From a checkpoint of a small mixture-of-experts model trained on Wikipedia.
Size: 12 layers, width 128, vocabulary 2949, 5.34M parameters.
Experts: 64 SwiGLU neurons an expert, 2 picks a token, a softmax router, a shared expert of 128 neurons.
Training: a variant of Muon for the experts, 490M tokens, 7480 steps.
Below are experts of layer 6 (counted from 0) of a mixture-of-experts language model. Rows are named router (the router's row for the expert) and show model dimensions 0-127. Each number is 200 + 40 x the weight over its row's rms, rounded and kept within 0 to 999.
Before each expert's rows: "comes after" lists some tokens at least twice as common just before its tokens as in all text. This comes from a sample of Wikipedia text that the model never trained on. Tokens count by the router's weight.

# expert 2
comes after: " ", " the", "–", " United", " Con", " New"
router,212,247,179,171,144,212,264,163,217,219,239,159,213,97,189,269,231,179,191,255,197,228,187,211,172,229,148,209,216,195,233,195,194,202,244,181,191,103,246,258,221,193,144,178,190,210,143,223,185,201,228,223,226,154,189,183,180,153,228,154,196,202,177,116,210,140,196,191,177,191,120,144,131,241,228,200,220,254,118,209,264,146,168,148,225,160,175,129,116,115,147,178,219,218,227,190,201,152,199,176,162,214,179,127,263,226,197,155,155,125,153,199,204,261,173,138,224,215,212,203,228,190,166,262,212,212,241,272

# expert 3
comes after: " a", " the", " was", " to", " and", " s"
router,205,200,139,173,156,203,193,189,165,139,96,161,207,248,241,136,115,201,220,150,135,216,250,148,200,218,208,211,291,154,237,209,179,244,166,217,185,109,236,154,187,236,195,226,245,186,133,222,225,257,180,167,140,257,199,231,189,197,238,226,272,176,227,198,158,162,210,153,189,184,187,206,194,238,197,221,218,112,154,181,254,204,271,172,238,127,185,215,183,156,161,225,227,241,133,197,238,201,184,185,167,288,213,162,196,125,276,186,152,229,206,205,197,171,194,221,180,189,245,191,263,188,169,164,181,208,101,182

# expert 4
comes after: " B", " H", " R", " K", " L", " F"
router,199,161,209,237,219,223,200,213,183,193,261,189,216,231,177,165,157,182,134,163,265,198,191,165,277,180,239,202,164,201,219,172,227,165,196,81,214,208,239,232,229,281,175,125,132,243,226,264,236,135,192,179,197,228,248,168,196,154,192,171,244,274,184,226,248,232,240,171,131,196,231,208,221,226,216,140,179,191,156,265,124,181,122,254,226,234,217,137,137,200,227,191,148,176,206,185,136,264,238,190,195,254,217,247,224,230,188,185,189,162,188,245,237,254,214,208,159,169,186,94,225,162,196,139,212,229,218,130

# expert 7
comes after: " |", " ", "|", ";", ":", " in"
router,130,163,272,98,263,175,173,160,217,228,202,200,135,246,213,220,214,199,152,164,228,199,207,223,178,107,264,140,184,225,118,202,222,155,164,255,212,217,196,167,171,214,237,191,241,185,192,164,133,226,221,222,235,127,175,183,266,198,181,169,230,180,173,166,140,194,257,206,146,243,231,278,218,161,224,217,121,186,257,155,192,176,150,159,219,239,153,216,242,282,179,223,168,245,222,247,235,159,191,127,273,225,266,197,221,238,157,227,212,182,180,156,181,199,193,196,147,265,146,177,162,222,209,215,230,248,240,213

# expert 13
comes after: " ", "1", " (", " t", "–", " a"
router,144,159,263,200,125,210,232,135,178,183,214,167,268,156,203,225,191,245,238,207,204,192,194,253,160,168,119,215,219,252,153,138,256,186,158,192,258,271,190,165,232,183,202,140,155,161,185,242,184,236,172,147,248,184,210,199,226,211,286,161,232,178,187,196,211,151,264,231,225,250,170,161,195,205,236,162,264,161,223,214,172,113,217,180,189,205,204,256,202,257,206,217,235,219,219,138,170,216,221,174,204,154,142,215,158,190,241,144,227,264,241,190,184,226,126,119,190,101,220,231,143,144,236,223,210,244,156,267

# expert 9
comes after: " the", ",", " of", "a", ":", " and"
router,183,173,172,262,182,171,253,153,152,211,164,219,166,187,218,245,82,221,190,237,178,251,253,170,247,166,160,221,134,244,259,232,214,249,197,164,201,136,166,234,161,233,233,206,265,165,294,223,199,149,218,240,207,256,156,173,197,197,156,211,216,167,248,271,176,246,197,224,239,206,139,185,270,157,209,230,212,234,221,220,261,226,191,225,209,259,168,271,206,165,226,196,228,229,219,205,218,174,180,235,262,274,129,218,203,249,142,118,228,205,203,235,259,135,252,226,156,163,211,218,205,193,218,134,152,265,227,197

# expert 0
comes after: "-", " (", " c", " P", " d", " C"
router,155,213,104,230,244,205,238,224,130,160,229,152,156,215,132,177,160,161,218,183,224,252,177,249,188,236,169,242,256,241,185,204,160,213,222,211,223,135,244,177,216,181,158,287,170,114,231,199,150,163,242,224,192,169,153,266,212,170,185,266,189,180,231,189,222,254,134,253,196,177,237,236,275,217,184,192,207,141,242,199,157,245,175,208,145,221,224,197,261,231,291,137,248,202,264,248,183,168,198,170,154,135,186,275,230,167,216,202,158,217,220,254,259,214,172,192,244,264,267,197,240,216,211,175,200,243,238,198

# expert 5
comes after: "\n", " of", "'", " in", " to", "\n\n"
router,196,202,184,117,165,246,181,225,264,226,241,210,168,220,201,218,259,178,243,186,241,138,140,176,177,181,183,182,244,154,214,151,220,185,173,198,199,243,173,214,166,179,203,191,194,202,182,190,145,283,239,172,205,180,226,218,161,305,335,209,192,224,167,194,220,299,225,150,246,210,265,254,170,189,196,259,183,244,163,239,204,217,205,174,234,223,266,212,219,138,214,204,118,140,212,177,179,254,165,138,174,141,232,180,239,243,172,254,236,216,186,145,280,231,238,237,298,234,180,179,203,232,200,177,149,159,204,202

# expert 8
comes after: "2", "1", "0", "3", "9", "8"
router,204,218,233,242,220,213,226,237,200,202,244,204,278,187,191,275,203,107,225,207,197,205,165,206,196,234,215,161,187,230,227,162,213,145,255,162,233,216,238,230,161,196,177,179,311,209,272,172,181,273,229,85,154,224,162,212,239,215,208,229,167,220,202,251,268,205,211,142,160,237,243,94,208,170,169,175,193,224,168,152,148,100,136,223,155,238,177,181,229,219,168,180,216,154,217,202,186,190,207,232,231,194,151,142,204,179,227,212,273,155,146,179,176,244,246,258,176,244,228,202,129,196,188,291,248,197,179,190

# expert 14
comes after: " |", "-", " the", "|", "\n\n", ":"
router,217,202,142,205,249,227,202,201,162,212,207,231,161,165,155,143,72,180,230,138,202,178,251,187,231,220,220,151,160,217,249,239,168,216,185,255,177,160,205,226,205,205,191,206,166,119,287,198,150,169,242,242,242,147,151,205,261,246,193,196,248,212,151,217,195,206,178,125,155,175,197,155,197,211,150,261,139,174,195,168,156,242,267,232,210,189,170,212,245,190,198,163,207,171,279,202,234,203,176,163,248,171,209,166,123,164,276,255,212,130,222,164,212,156,208,185,151,221,142,190,241,239,237,137,246,100,196,163

# expert 15
comes after: ".", ")", "==", " =", " ==", "==="
router,151,256,196,199,165,158,187,238,192,226,103,206,205,207,278,253,176,244,159,188,223,190,186,185,174,141,155,156,152,232,150,280,235,185,165,243,163,229,206,201,228,194,248,164,211,275,168,176,192,160,149,144,134,235,265,205,225,151,124,220,194,233,147,211,166,178,243,226,196,153,189,264,233,167,216,154,210,200,210,121,175,274,214,197,140,233,216,200,260,190,143,217,206,264,116,250,282,151,226,189,112,221,160,193,183,139,206,205,211,187,159,190,135,153,146,248,151,190,189,189,161,219,219,217,243,238,225,218